Below are experts of layer 5 (counted from 0) of a mixture-of-experts language model. Rows are named router (the router's row for the expert) and show model dimensions 128-255. Each number is 200 + 40 x the weight over its row's rms, rounded and kept within 0 to 999.
After each expert's rows: "mostly gets" lists some tokens that are sent to it at least half of the time. This comes from a sample of Wikipedia text that the model never trained on.

# expert 13
router,205,225,195,203,170,210,150,207,237,223,150,240,162,271,265,26,191,212,183,131,182,190,198,244,167,226,225,277,224,218,204,180,224,167,156,242,189,99,235,184,185,192,265,206,162,228,119,191,220,235,217,187,207,139,191,221,169,165,139,147,238,196,134,219,229,225,199,130,275,283,137,262,213,210,213,243,180,206,179,192,233,211,169,180,151,180,185,175,137,221,223,200,181,274,192,111,213,182,238,214,238,216,315,198,239,164,133,262,188,154,177,264,229,207,144,221,226,214,184,273,156,173,151,174,225,176,203,211
mostly gets: " FW", " Michael", " Nancy", " French", " PS", " JPL"

# expert 50
router,189,225,214,187,112,219,155,244,237,188,214,270,238,246,152,194,215,171,159,146,253,250,196,170,190,196,167,182,210,201,247,221,240,178,160,223,274,212,166,210,215,218,292,154,175,164,242,274,203,236,210,200,266,193,150,201,183,207,153,161,194,219,210,224,182,222,194,166,164,225,220,264,174,219,162,173,216,208,247,151,220,230,116,186,199,162,176,184,111,253,184,276,226,142,180,255,167,238,204,218,164,201,291,203,229,207,185,197,224,186,203,207,238,193,206,199,179,212,210,146,175,158,183,230,231,184,129,161
mostly gets: " name", " coach", " football", " species", " Location", " politician"

# expert 46
router,192,175,227,157,248,272,198,209,280,210,135,241,222,220,235,161,195,200,299,229,310,186,211,168,149,250,198,259,235,202,248,202,215,248,189,183,116,172,214,232,236,255,217,161,129,161,175,156,214,231,243,266,190,187,221,275,210,198,242,192,220,194,166,152,172,129,186,218,166,203,195,251,189,193,237,175,202,214,318,180,254,176,288,203,122,220,229,136,191,206,208,142,242,162,78,180,121,202,173,238,211,229,194,242,212,187,162,254,175,210,196,161,217,174,178,193,178,193,116,187,218,151,238,191,223,257,253,180
mostly gets: " is", " are", " also", " be", " was", " were"

# expert 5
router,145,151,192,206,212,158,232,267,216,186,168,225,189,230,242,146,178,228,257,195,185,180,263,171,180,262,212,160,227,196,164,84,194,200,277,217,215,197,253,206,132,203,232,141,158,206,238,288,274,210,341,247,166,192,143,180,227,257,218,198,191,180,221,231,209,278,185,217,216,185,226,223,182,170,249,278,218,214,276,208,201,205,205,220,177,218,285,199,174,229,195,167,178,211,199,134,289,172,214,190,182,215,267,188,192,95,147,245,140,227,185,164,219,178,227,166,208,218,207,251,205,198,250,183,221,217,182,258
mostly gets: " John", " William", " James", " Green", " Michael", " Paul"

# expert 36
router,122,184,253,172,241,282,229,145,273,172,151,207,148,231,203,147,159,252,178,240,255,198,163,229,180,68,248,158,247,178,219,269,221,156,196,231,212,188,240,271,126,239,277,224,162,237,143,157,215,229,213,135,184,275,264,178,193,194,199,257,212,285,148,224,182,145,159,210,215,166,165,229,249,228,173,283,236,193,233,277,209,166,249,214,164,80,214,230,228,193,222,127,237,238,213,238,184,169,135,222,136,221,179,117,178,190,235,192,133,240,154,163,191,184,205,200,186,152,173,210,216,219,203,168,215,212,135,200
mostly gets: " into", " with", " during", " while", " on", " when"

# expert 26
router,168,169,214,146,164,239,245,239,306,207,166,198,222,236,185,182,222,238,225,180,270,226,260,209,159,179,220,179,230,226,190,199,310,179,156,238,204,266,223,255,157,239,178,200,182,176,217,172,240,151,259,226,200,174,250,197,210,210,151,228,159,171,132,174,178,151,184,193,226,223,265,178,253,220,125,204,224,197,204,131,171,154,181,183,173,201,242,205,191,178,163,209,164,188,113,240,192,162,194,224,153,220,229,142,252,170,161,199,179,234,228,249,179,201,203,219,112,133,193,212,189,203,122,247,187,208,165,239
mostly gets: "20", "19", " Genus", " Species", " Phylum", " Coordinates"

# expert 55
router,200,186,144,186,177,170,168,326,194,183,162,227,147,262,191,183,180,160,193,103,138,210,196,81,179,250,250,204,232,130,193,207,297,239,256,242,250,209,149,182,206,220,197,217,194,175,234,145,230,182,216,191,216,246,155,199,173,283,154,160,217,214,144,267,197,256,143,183,218,180,168,220,199,183,205,191,242,239,260,190,203,203,137,206,155,191,204,132,223,274,237,227,303,149,196,152,188,148,199,217,187,222,257,229,220,189,172,187,215,207,200,228,189,174,141,239,131,129,194,242,217,204,195,174,258,246,146,186
mostly gets: "ri", "ey", "ist", "ini", "io", "ler"

# expert 39
router,214,192,172,286,202,167,148,193,140,154,128,223,208,285,169,227,238,160,179,193,168,266,202,158,156,175,271,191,264,170,141,274,228,183,154,231,132,191,219,190,221,224,208,216,200,196,191,190,199,220,134,233,157,289,164,206,192,137,231,271,168,147,191,242,210,233,210,162,226,206,164,241,205,230,169,172,251,301,185,186,128,170,225,221,157,177,223,179,190,170,219,176,226,240,158,113,154,224,153,183,195,247,167,195,232,212,240,233,199,230,184,252,189,209,225,213,111,143,168,260,238,213,183,164,222,249,207,149
mostly gets: "0", "6", "4", "2", "5", "3"

# expert 10
router,178,121,223,190,226,270,192,136,172,219,199,185,145,212,203,153,228,178,139,244,135,252,225,178,123,202,129,252,221,209,225,254,212,185,123,222,175,128,187,172,152,180,224,146,182,193,279,153,245,256,176,96,213,188,126,209,213,256,211,244,244,129,214,203,207,120,156,191,168,244,179,184,189,237,280,218,191,233,210,273,204,174,173,181,193,208,179,223,131,174,184,142,217,205,204,138,223,122,204,239,231,274,170,190,201,189,199,242,107,220,239,219,133,170,193,181,177,144,212,156,236,154,247,179,289,139,231,115
mostly gets: " a", " the", " his", " The", "The", " he"

# expert 8
router,182,173,214,189,169,121,198,207,242,222,163,216,138,237,190,176,178,183,223,125,150,166,222,238,181,163,214,260,241,198,143,231,180,186,205,216,146,124,162,305,186,274,307,221,163,209,123,233,215,195,246,107,180,144,190,268,232,220,196,172,224,197,157,227,213,240,252,168,297,248,201,212,156,236,229,232,207,204,224,216,196,198,100,164,202,136,202,131,154,180,176,163,191,303,245,167,253,131,159,221,216,244,149,198,262,213,176,222,201,164,165,276,231,219,199,178,176,167,178,172,185,196,134,227,215,130,207,176
mostly gets: " \"", " '", " Yes", " FW", " Win", " “"

# expert 61
router,183,200,247,207,245,225,156,169,268,252,193,211,141,211,228,156,205,187,218,174,182,205,269,152,112,206,198,275,252,170,211,205,253,147,172,189,152,175,234,215,181,166,183,207,164,210,119,195,208,156,193,210,216,208,211,251,213,237,157,229,161,191,224,203,209,248,219,223,265,251,231,190,191,211,222,211,172,261,239,211,196,205,190,215,176,164,174,203,203,132,186,175,203,246,219,173,229,114,144,237,166,236,215,196,199,155,158,250,159,137,140,248,256,184,242,206,208,173,176,170,262,206,248,178,231,153,225,238
mostly gets: " This", " The", " Some", " These", " There", " other"

# expert 23
router,158,179,173,207,167,233,133,221,214,208,183,235,138,186,180,183,164,198,138,203,143,240,222,163,236,179,289,208,237,180,159,249,237,149,169,198,258,198,191,178,241,240,267,177,181,225,215,263,234,302,190,169,235,213,142,212,210,241,224,224,149,227,179,233,224,157,219,135,149,246,162,244,165,168,243,229,143,220,171,196,212,221,162,151,201,114,227,168,184,293,232,243,189,224,206,143,155,174,187,239,193,201,277,149,207,171,226,238,158,98,214,292,251,230,116,234,245,204,165,219,181,208,183,171,176,154,218,88
mostly gets: " University", " he", " He", " she", " His", " Church"

# expert 47
router,203,209,265,199,226,259,144,165,236,138,204,247,86,191,189,230,191,200,169,177,196,197,190,189,247,123,268,151,246,196,234,281,223,169,174,210,205,120,175,279,199,279,283,216,184,121,180,221,213,251,198,199,157,221,191,235,247,181,156,146,231,247,295,209,178,163,245,135,221,202,237,248,174,164,192,253,204,243,199,249,216,209,201,147,176,122,131,202,247,257,240,132,197,186,166,222,171,226,104,199,202,239,223,194,225,137,237,161,163,228,193,140,276,250,193,197,122,138,154,204,157,156,183,197,270,267,206,183
mostly gets: " became", " until", " since", " due", " However", " had"

# expert 49
router,190,151,271,124,194,258,210,187,244,245,191,251,170,206,312,131,156,275,92,175,186,215,198,212,216,260,205,245,255,241,229,247,210,214,180,184,170,170,203,221,190,254,231,130,188,246,163,203,251,225,200,64,240,168,155,179,183,239,218,262,238,191,245,191,195,163,167,191,194,258,228,214,212,262,245,201,215,176,205,168,178,200,187,216,252,157,244,222,189,210,202,135,190,216,194,194,245,196,251,210,227,249,228,189,208,199,201,243,154,179,238,199,173,172,228,203,190,208,186,216,192,136,248,110,156,90,227,152
mostly gets: "The", " the", " its", " new", " several", " these"

# expert 38
router,200,207,174,195,204,174,203,219,198,189,167,302,162,239,192,161,228,167,188,193,263,279,224,140,184,262,242,99,171,209,100,195,180,186,240,143,199,159,256,220,210,243,176,136,172,154,222,114,243,196,232,186,235,212,217,185,188,182,226,136,177,183,169,99,198,189,211,218,217,236,193,266,317,196,229,199,250,256,200,186,174,133,176,203,125,167,200,194,179,223,226,182,240,193,175,170,181,219,204,237,171,292,242,168,170,173,159,199,229,155,258,186,244,120,181,203,229,159,204,215,182,195,125,177,201,154,247,181
mostly gets: ".S", "/a", "att", "ul", "FL", "ug"

# expert 12
router,179,140,136,116,222,227,144,189,260,251,157,232,191,231,230,195,150,257,134,232,230,192,234,205,154,150,197,239,226,269,175,189,187,170,167,138,163,146,215,253,167,145,170,179,163,249,198,146,286,184,242,160,212,192,204,259,107,219,216,240,200,201,161,130,191,150,193,204,211,168,194,215,219,220,235,234,264,222,163,204,195,163,90,197,209,139,190,176,200,171,245,168,276,227,195,166,240,186,173,186,251,215,175,133,239,284,252,183,122,237,217,271,195,192,204,118,259,202,200,222,187,167,190,179,175,127,184,159
mostly gets: " of", " to", " the", " from", " into", " with"

# expert 21
router,213,187,185,300,163,211,203,337,195,178,180,235,237,190,164,186,249,248,207,142,277,232,242,145,198,213,162,207,228,189,247,247,305,200,182,231,191,181,169,257,171,241,217,250,148,146,254,214,208,209,218,202,206,120,169,201,161,250,160,290,186,167,264,126,248,212,208,130,243,187,229,217,163,294,204,204,202,226,228,227,133,195,147,181,182,215,204,200,234,184,238,225,162,204,177,178,220,213,180,215,226,246,186,223,269,151,205,238,236,215,254,171,205,249,195,218,162,162,188,203,294,211,198,205,248,212,162,221
mostly gets: " ", " $", " %", " Votes", " −", " £"

# expert 56
router,158,167,205,115,136,209,256,200,287,207,185,225,242,224,215,138,247,171,183,126,173,257,234,163,224,153,225,176,216,180,244,206,212,204,245,203,156,229,267,275,198,235,164,156,188,156,211,216,278,123,236,164,229,221,191,179,134,122,165,157,191,231,119,198,146,173,232,208,203,267,209,174,237,207,167,200,174,207,216,127,184,197,223,229,210,183,260,293,141,189,150,202,146,190,175,258,204,194,263,203,120,212,261,265,198,197,219,257,174,237,175,176,128,131,201,267,187,220,187,154,129,136,195,224,154,168,175,226
mostly gets: "′", "=", "°N", "″N", "″W", " UTC"

# expert 34
router,148,144,138,235,211,211,181,148,215,245,150,286,273,203,200,168,193,215,149,233,220,260,208,101,215,205,160,223,198,241,231,240,282,148,140,209,173,160,198,197,238,266,175,241,136,163,213,246,181,301,179,183,174,207,183,248,188,182,232,254,228,225,125,182,209,162,276,229,249,227,148,248,194,248,234,201,181,153,218,218,181,162,222,180,149,219,173,115,223,235,205,228,273,184,207,190,163,163,151,143,159,222,200,191,198,137,161,240,189,224,204,152,209,209,193,173,130,153,170,182,212,200,228,178,169,183,195,175
mostly gets: " died", " moved", " returned", " lost", " again", " death"

# expert 63
router,192,214,121,118,203,197,186,303,259,230,198,183,230,246,218,250,279,123,145,145,160,198,257,204,214,167,223,149,189,201,172,168,216,211,299,212,214,217,176,276,192,233,249,156,144,158,225,192,199,211,167,191,202,247,240,188,120,165,199,224,94,227,162,220,227,262,168,205,241,203,256,248,228,146,172,183,255,201,225,221,177,208,200,240,178,198,198,178,167,179,197,210,141,203,102,199,215,119,140,205,153,197,228,141,232,217,173,263,144,237,222,150,262,143,200,221,227,183,194,204,225,150,214,187,297,158,166,184
mostly gets: "|", "===", "==", ".\n\n", " |\n\n", "==\n\n"

# expert 62
router,186,140,223,228,232,191,230,235,170,211,185,209,250,226,222,178,321,191,122,194,156,247,204,199,225,216,205,201,255,150,176,171,183,156,217,152,165,246,218,214,140,201,297,153,174,216,227,161,208,200,235,173,204,169,200,230,251,260,242,256,97,171,242,181,226,195,163,197,224,207,184,231,172,165,211,156,143,266,244,221,207,186,174,223,164,151,228,186,137,217,170,180,263,235,213,222,240,213,188,221,140,240,251,262,213,231,189,283,179,242,216,170,181,188,195,187,274,178,152,195,142,175,261,165,193,204,236,201
mostly gets: " D", " A", " B", " M", " R", " G"

# expert 33
router,126,203,209,239,156,248,172,250,241,147,162,191,240,229,256,173,306,194,214,162,246,241,240,198,233,230,186,180,238,104,260,217,236,133,232,190,136,188,249,184,199,235,162,152,162,216,155,156,248,199,210,206,183,197,170,256,116,242,143,199,170,283,211,210,235,181,158,162,299,251,173,180,204,212,241,222,255,182,201,128,263,193,222,180,181,184,230,216,277,243,217,243,185,260,169,203,180,155,247,236,168,187,182,150,211,169,204,193,217,214,198,210,185,92,180,183,241,202,222,220,247,202,270,191,187,212,235,142
mostly gets: " (", " and", ",", "),", " [", "\","

# expert 16
router,152,212,241,191,160,205,192,183,262,176,173,225,103,249,217,197,204,137,161,143,201,244,217,210,214,177,216,145,234,172,258,233,240,151,298,231,168,240,184,187,183,221,148,234,162,165,241,195,227,145,222,129,142,181,217,259,141,221,195,190,214,249,170,316,244,217,176,139,189,223,317,223,223,197,181,87,179,247,160,194,196,184,180,198,205,214,187,173,194,186,183,194,218,180,191,173,260,165,206,193,135,236,176,214,262,215,159,222,267,214,228,289,171,226,156,257,147,177,189,192,161,206,286,201,217,191,182,228
mostly gets: "ful", "ica", "ensis", "ic", "sch", "-to"

# expert 35
router,222,173,220,187,119,250,173,241,249,243,187,202,174,226,206,224,208,202,197,179,179,181,205,200,201,255,169,115,198,234,137,169,282,216,201,272,237,200,196,216,185,202,185,157,193,81,209,157,191,235,162,130,174,195,241,190,125,227,267,244,160,279,189,213,190,223,163,151,175,175,192,204,261,193,132,260,252,140,206,250,121,222,204,175,215,205,208,192,177,256,212,220,210,251,150,216,172,142,129,187,159,197,131,145,116,231,154,245,136,213,232,231,219,174,203,258,204,179,174,203,203,183,214,111,293,178,127,194
mostly gets: "|", " |", " August", " October", " November", " |\n"

# expert 58
router,150,167,193,163,182,194,198,251,199,224,143,243,132,219,170,207,205,131,253,202,184,255,270,203,223,140,185,165,251,262,181,252,172,198,141,207,233,168,193,171,142,190,159,230,168,205,161,213,243,186,175,194,160,164,241,209,169,154,186,149,147,126,174,143,196,207,170,230,211,238,230,215,173,261,193,262,159,196,135,137,194,103,130,171,184,198,198,171,270,279,246,154,248,258,166,226,253,124,130,170,185,214,214,244,239,195,169,279,200,161,110,195,184,250,190,203,184,202,192,210,178,167,169,185,223,227,185,130
mostly gets: " States", " American", " York", " USA", " British", " World"

# expert 6
router,151,163,186,127,232,209,174,246,161,197,130,284,250,238,153,168,234,178,269,175,289,223,208,159,216,233,145,224,252,197,234,224,229,212,165,155,142,114,146,218,210,260,268,186,201,158,194,237,179,268,199,243,157,220,178,219,249,223,185,123,209,186,197,257,170,165,188,175,184,160,185,228,178,225,182,190,191,157,324,215,208,140,223,188,180,232,239,106,176,236,199,248,216,166,115,200,226,132,173,229,199,205,187,213,237,195,130,258,155,208,200,181,247,173,180,258,161,215,135,180,199,191,194,208,259,256,196,156
mostly gets: " was", " were", " also", " been", " has", " had"

# expert 53
router,211,188,182,259,240,202,182,199,168,247,159,196,201,223,186,188,326,175,173,279,210,277,194,172,190,155,180,162,230,221,179,300,265,216,185,212,135,106,137,203,142,199,202,185,203,134,156,167,204,203,150,232,224,217,236,244,211,175,186,230,244,200,186,187,161,156,207,146,161,248,203,178,299,224,202,194,188,170,271,191,224,247,199,167,166,219,221,187,232,203,215,140,228,273,219,201,201,152,146,223,160,179,187,161,223,243,238,237,177,233,225,270,192,211,127,230,195,301,234,245,120,221,156,191,289,77,205,155
mostly gets: "%", "′", " km", " million", " ft", " pm"

# expert 30
router,114,153,274,205,269,238,260,155,236,211,142,188,161,227,164,163,209,207,261,227,273,188,234,211,242,242,214,225,296,189,206,227,241,239,205,156,155,142,173,193,177,235,187,179,170,151,156,142,242,260,247,125,127,236,203,219,230,233,227,158,142,149,181,153,169,165,206,196,208,194,205,161,210,174,176,204,179,158,337,239,272,191,287,173,132,144,248,167,216,193,159,148,234,201,126,173,208,157,135,233,124,206,186,214,203,190,127,228,132,195,182,190,233,157,224,192,248,174,127,200,223,192,273,234,255,211,260,198
mostly gets: " is", " was", " were", " are", " had", " be"

# expert 48
router,160,177,175,242,191,180,186,159,189,169,144,232,172,294,266,198,158,261,119,221,198,212,213,147,172,263,224,206,215,169,232,286,214,173,214,246,124,188,198,182,194,116,199,169,181,181,68,214,193,238,254,171,169,239,201,235,240,201,229,274,130,167,167,176,268,191,197,56,241,261,238,235,236,244,205,166,244,181,216,142,199,186,245,300,198,195,242,195,166,235,211,198,266,285,189,176,155,172,243,239,187,230,195,188,238,186,164,226,204,166,260,209,145,141,219,194,165,228,190,268,166,167,203,115,184,244,243,202
mostly gets: "5", "4", "6", "7", "3", "0"

# expert 37
router,148,187,189,220,149,190,155,240,184,157,158,239,227,285,234,200,261,145,190,206,187,183,215,146,244,194,295,130,194,197,177,191,249,166,184,228,160,237,212,194,111,197,222,156,192,140,185,212,231,173,183,230,176,217,194,215,205,230,214,143,155,219,142,251,184,202,237,191,221,194,257,180,223,229,242,160,185,194,273,163,142,169,186,213,196,234,204,121,194,232,165,212,178,198,161,219,242,178,173,244,177,183,196,234,225,165,169,243,233,179,154,203,178,144,137,211,198,188,230,203,161,194,204,159,205,180,179,200
mostly gets: " Street", "idae", " Stadium", " School", " Championships", " tick"

# expert 18
router,187,185,208,145,263,173,118,193,188,196,182,282,190,197,143,208,200,173,194,273,157,213,209,117,186,219,142,147,251,230,171,258,209,199,259,153,181,142,193,246,191,264,184,180,168,111,205,168,256,182,200,209,189,234,187,292,198,253,144,190,251,187,161,119,229,158,229,160,191,229,215,191,289,209,216,209,231,218,196,196,193,153,230,171,147,166,187,138,224,201,257,154,177,243,212,237,166,178,232,215,165,228,161,201,200,229,187,236,192,197,222,246,224,178,252,257,121,171,208,149,196,164,147,197,237,119,171,213
mostly gets: " well", " best", "/a", "-old", "AR", "aw"

# expert 27
router,153,223,165,193,130,215,233,287,242,200,177,220,243,244,242,157,274,240,135,196,150,250,257,219,210,86,178,156,185,211,234,135,165,191,265,224,225,228,278,191,189,183,253,91,186,234,155,215,242,219,220,209,219,178,230,233,150,245,212,207,158,222,200,205,201,227,206,169,225,254,189,201,151,159,189,217,212,163,216,137,241,143,182,167,222,98,251,153,198,279,225,216,232,271,174,216,205,228,139,287,184,185,176,220,193,193,237,230,212,138,244,203,153,152,250,147,202,200,178,210,248,176,281,192,174,253,250,185
mostly gets: ",", " and", " which", "),", " but", ":"

# expert 11
router,204,137,176,128,200,186,192,213,270,164,174,258,167,270,214,182,174,270,249,202,293,156,254,194,157,186,236,192,237,193,255,203,168,157,160,202,184,131,212,279,241,230,251,239,168,180,210,210,248,181,263,248,105,152,175,191,174,235,229,177,181,191,109,207,191,143,184,147,222,186,161,210,223,260,172,293,205,192,242,227,178,133,181,181,180,184,209,191,254,202,237,174,174,227,199,240,246,143,88,143,239,178,201,157,220,212,225,211,131,241,186,277,260,224,211,153,307,230,165,190,182,107,169,207,226,189,228,176
mostly gets: " to", " for", " on", " in", " from", " at"

# expert 51
router,178,220,138,167,160,192,194,193,229,164,149,234,225,247,242,151,194,248,190,160,251,159,174,115,153,223,277,230,169,248,167,143,293,189,174,210,139,123,181,298,153,229,168,200,133,222,224,137,199,107,207,173,207,229,176,310,183,228,223,262,174,260,90,234,181,247,242,141,223,165,154,240,199,120,158,220,176,220,223,199,265,199,188,174,188,226,188,135,234,261,246,232,234,213,146,233,208,197,142,202,228,244,185,242,234,208,174,220,190,145,128,207,219,184,196,262,174,244,218,196,172,232,209,227,201,196,132,243
mostly gets: "ized", " held", " classification", " used", " project", "ization"

# expert 45
router,234,173,221,175,143,191,234,220,209,224,219,249,163,199,172,187,210,167,159,164,291,281,233,123,193,224,158,144,214,235,148,159,178,175,212,241,184,264,189,224,165,203,259,185,195,191,248,236,192,124,252,230,197,211,216,243,211,211,222,214,209,225,179,121,225,179,171,158,249,219,192,189,195,200,183,160,159,240,190,224,188,157,144,192,172,171,241,233,137,255,166,147,232,198,203,197,207,219,215,159,133,198,226,215,183,216,164,248,197,216,205,203,131,207,204,119,219,74,180,217,174,255,237,201,200,186,179,124
mostly gets: ".", ").", ".\n\n", "\".", ".\"\n\n", ".\""

# expert 17
router,135,214,181,175,102,246,170,250,173,160,132,186,127,179,207,152,252,179,119,177,195,237,219,181,239,190,204,184,214,225,174,244,269,157,220,158,214,152,173,168,192,217,173,232,176,231,181,217,207,219,216,181,204,184,155,209,99,197,161,142,210,238,196,300,224,223,156,133,272,244,229,179,233,243,198,210,167,225,170,202,158,161,224,187,168,160,255,176,183,187,183,156,205,231,144,165,230,209,238,230,158,240,187,165,219,303,205,269,212,134,176,269,164,208,230,261,226,207,137,252,117,208,154,166,237,240,123,106
mostly gets: "-", " September", " October", " April", " June", " July"

# expert 44
router,211,157,161,174,182,177,205,242,268,164,177,188,167,228,239,233,233,232,246,217,233,260,280,200,220,167,199,187,260,237,209,277,285,144,265,208,173,212,264,204,209,272,246,157,187,166,185,173,296,184,222,117,128,133,289,154,188,156,175,134,154,192,199,282,205,132,211,209,267,223,162,228,178,150,181,143,175,184,229,147,245,177,111,190,184,110,250,162,199,196,128,166,161,186,165,204,203,176,176,205,220,288,170,179,259,187,196,224,143,205,201,194,189,150,177,212,231,215,159,246,119,173,175,197,257,246,141,145
mostly gets: "He", " Genus", " Coordinates", " Species", "Al", " Synonyms"

# expert 15
router,173,165,213,246,248,181,200,202,189,221,185,249,225,205,219,195,228,187,199,260,194,230,231,209,204,203,239,57,220,154,157,208,185,143,185,121,169,110,237,186,230,251,206,223,195,81,238,164,216,239,233,151,173,233,269,240,174,144,221,211,183,194,266,151,160,163,226,216,201,214,213,156,193,176,203,190,201,267,189,236,224,187,208,200,136,203,168,177,200,206,278,168,226,251,181,142,190,200,171,150,171,218,242,216,230,190,176,159,233,236,188,210,239,249,205,175,150,188,208,221,146,145,108,195,237,213,277,198
mostly gets: "/a", "ón", "š", "oga", " Goals", "ja"

# expert 31
router,200,184,173,176,194,170,181,192,220,195,173,222,234,246,185,201,248,206,249,243,247,288,222,188,273,160,198,115,196,230,154,226,211,240,276,238,135,196,277,178,191,220,252,140,181,168,132,170,185,100,137,215,189,156,222,214,138,113,256,166,73,209,177,297,182,199,169,184,173,195,252,275,235,187,245,154,181,256,236,228,182,197,162,233,205,184,243,214,162,237,191,168,181,181,217,188,266,189,196,224,210,212,127,122,205,232,199,215,123,179,171,213,224,128,189,125,210,210,204,247,200,230,200,166,229,165,180,147
mostly gets: "90", " century", "87", "50", "70", "64"

# expert 32
router,223,192,225,213,225,202,149,216,217,194,150,245,235,223,194,144,178,136,252,188,246,210,288,251,158,200,170,130,181,175,148,163,213,132,187,164,189,124,201,229,154,229,278,190,204,205,274,262,211,292,212,215,229,248,223,240,192,248,160,196,262,167,251,159,262,202,187,196,247,229,203,199,164,206,205,220,214,143,213,240,189,201,120,146,184,189,151,150,175,171,231,130,187,231,205,179,241,191,219,144,154,232,223,280,189,151,165,211,208,168,182,217,269,237,105,205,211,213,223,206,189,150,150,165,207,195,226,131
mostly gets: " K", " Le", " N", " O", " Kh", " Sh"

# expert 25
router,155,193,262,171,181,200,197,242,237,154,207,247,210,236,211,109,227,209,178,252,260,250,288,223,226,152,208,175,271,61,208,224,310,177,182,231,178,202,168,249,181,224,137,216,173,189,197,183,188,232,244,195,231,159,183,230,194,228,191,87,126,245,198,238,258,125,140,159,197,240,235,194,160,256,183,223,155,207,243,173,191,217,219,155,216,148,233,167,221,231,154,193,140,233,128,230,203,211,185,223,126,232,186,119,349,163,185,190,193,160,255,218,235,217,112,284,222,182,159,164,242,197,187,210,173,218,200,173
mostly gets: "20", "19", " ", "18", "17", " ("

# expert 9
router,174,215,185,224,123,161,235,262,246,195,134,253,147,225,237,190,262,159,177,223,182,200,246,153,188,143,234,179,193,183,224,199,214,144,264,216,250,176,201,221,225,211,313,139,216,200,229,212,253,253,155,152,178,191,200,235,208,177,263,209,178,259,125,215,155,176,134,91,203,230,160,229,233,240,182,246,204,185,253,230,262,129,153,180,203,181,207,147,187,282,246,201,315,264,171,185,152,113,168,232,192,213,251,229,164,240,150,198,192,110,219,203,173,124,128,161,243,208,112,217,252,107,188,144,232,162,211,219
mostly gets: ")", ")\n", "\n", "),", "\",", " -"

# expert 22
router,115,166,141,114,247,178,203,177,226,182,145,185,182,210,186,159,245,283,198,196,196,259,240,202,138,143,194,247,217,182,222,154,190,145,183,183,194,182,204,212,225,211,97,226,169,202,159,167,248,99,246,162,102,224,171,250,197,221,228,216,214,254,89,172,205,177,245,150,209,159,190,215,255,233,151,266,251,176,173,276,229,155,210,159,83,186,196,137,203,212,204,202,237,260,164,185,240,93,145,226,197,179,230,217,240,225,191,209,186,282,144,209,225,204,191,199,232,203,192,210,231,142,184,203,224,240,228,202
mostly gets: "In", " in", " who", " there", " that", "',"

# expert 1
router,171,206,143,175,216,188,176,252,236,192,216,238,228,225,160,161,213,180,222,254,236,212,181,157,190,226,161,145,189,225,136,194,296,149,221,187,217,130,223,225,181,200,196,169,169,114,220,168,197,217,250,175,164,220,271,224,209,229,176,172,279,157,186,212,183,175,214,183,247,186,240,242,230,157,147,270,221,183,246,229,258,200,139,133,131,205,214,143,159,206,268,175,191,244,230,179,200,181,227,166,229,220,272,211,166,111,152,256,205,203,175,213,213,242,161,230,201,156,241,197,122,201,125,173,265,182,189,229
mostly gets: " MF", " Michael", " FW", "/a", " Win", " GER"

# expert 41
router,156,197,240,179,186,188,195,252,173,177,147,202,140,244,237,192,244,228,172,178,181,245,158,177,158,146,235,145,199,125,180,214,182,167,206,180,167,247,180,198,196,252,169,194,219,202,205,169,267,128,199,238,225,166,107,256,176,207,189,167,160,216,203,216,241,267,231,153,184,208,232,247,164,178,197,183,231,215,236,195,253,172,148,217,191,215,172,63,209,227,122,229,221,194,220,188,225,139,161,185,139,199,206,207,252,237,193,178,166,226,125,222,153,162,158,148,143,127,190,159,177,203,302,187,250,269,181,256
mostly gets: "ley", "ing", "ation", "ations", "ity", "man"

# expert 52
router,211,198,189,149,127,156,179,227,230,250,172,223,143,269,242,123,198,184,114,157,269,251,211,216,148,242,190,191,176,187,261,151,185,249,198,205,143,154,168,192,215,270,209,182,176,202,149,200,185,193,247,174,166,187,247,229,203,171,204,163,278,223,221,177,262,283,193,198,225,230,205,194,209,160,184,175,220,202,250,186,126,237,191,197,201,230,147,180,164,232,202,222,281,164,161,178,137,197,180,155,176,202,292,314,231,158,194,194,274,184,222,167,200,197,153,176,224,167,193,215,225,202,238,147,163,234,186,181
mostly gets: ".\n\n", "===", "==\n", "==", " ==\n", "==\n\n"

# expert 59
router,179,126,219,251,181,265,227,135,195,161,159,204,131,235,295,192,274,169,233,194,184,201,272,275,154,132,288,238,203,111,225,203,269,100,181,182,182,178,204,220,208,236,238,214,153,209,181,184,251,223,238,206,226,137,171,230,179,193,216,136,200,157,219,246,248,157,241,189,269,233,280,236,201,121,179,169,266,203,157,135,154,226,197,168,196,170,187,175,217,223,186,197,174,200,210,147,245,210,204,200,158,240,188,175,235,184,227,234,114,191,194,261,255,161,155,170,216,216,153,228,202,153,288,150,178,193,210,211
mostly gets: " F", " Gu", " d", "-B", " Del", "-H"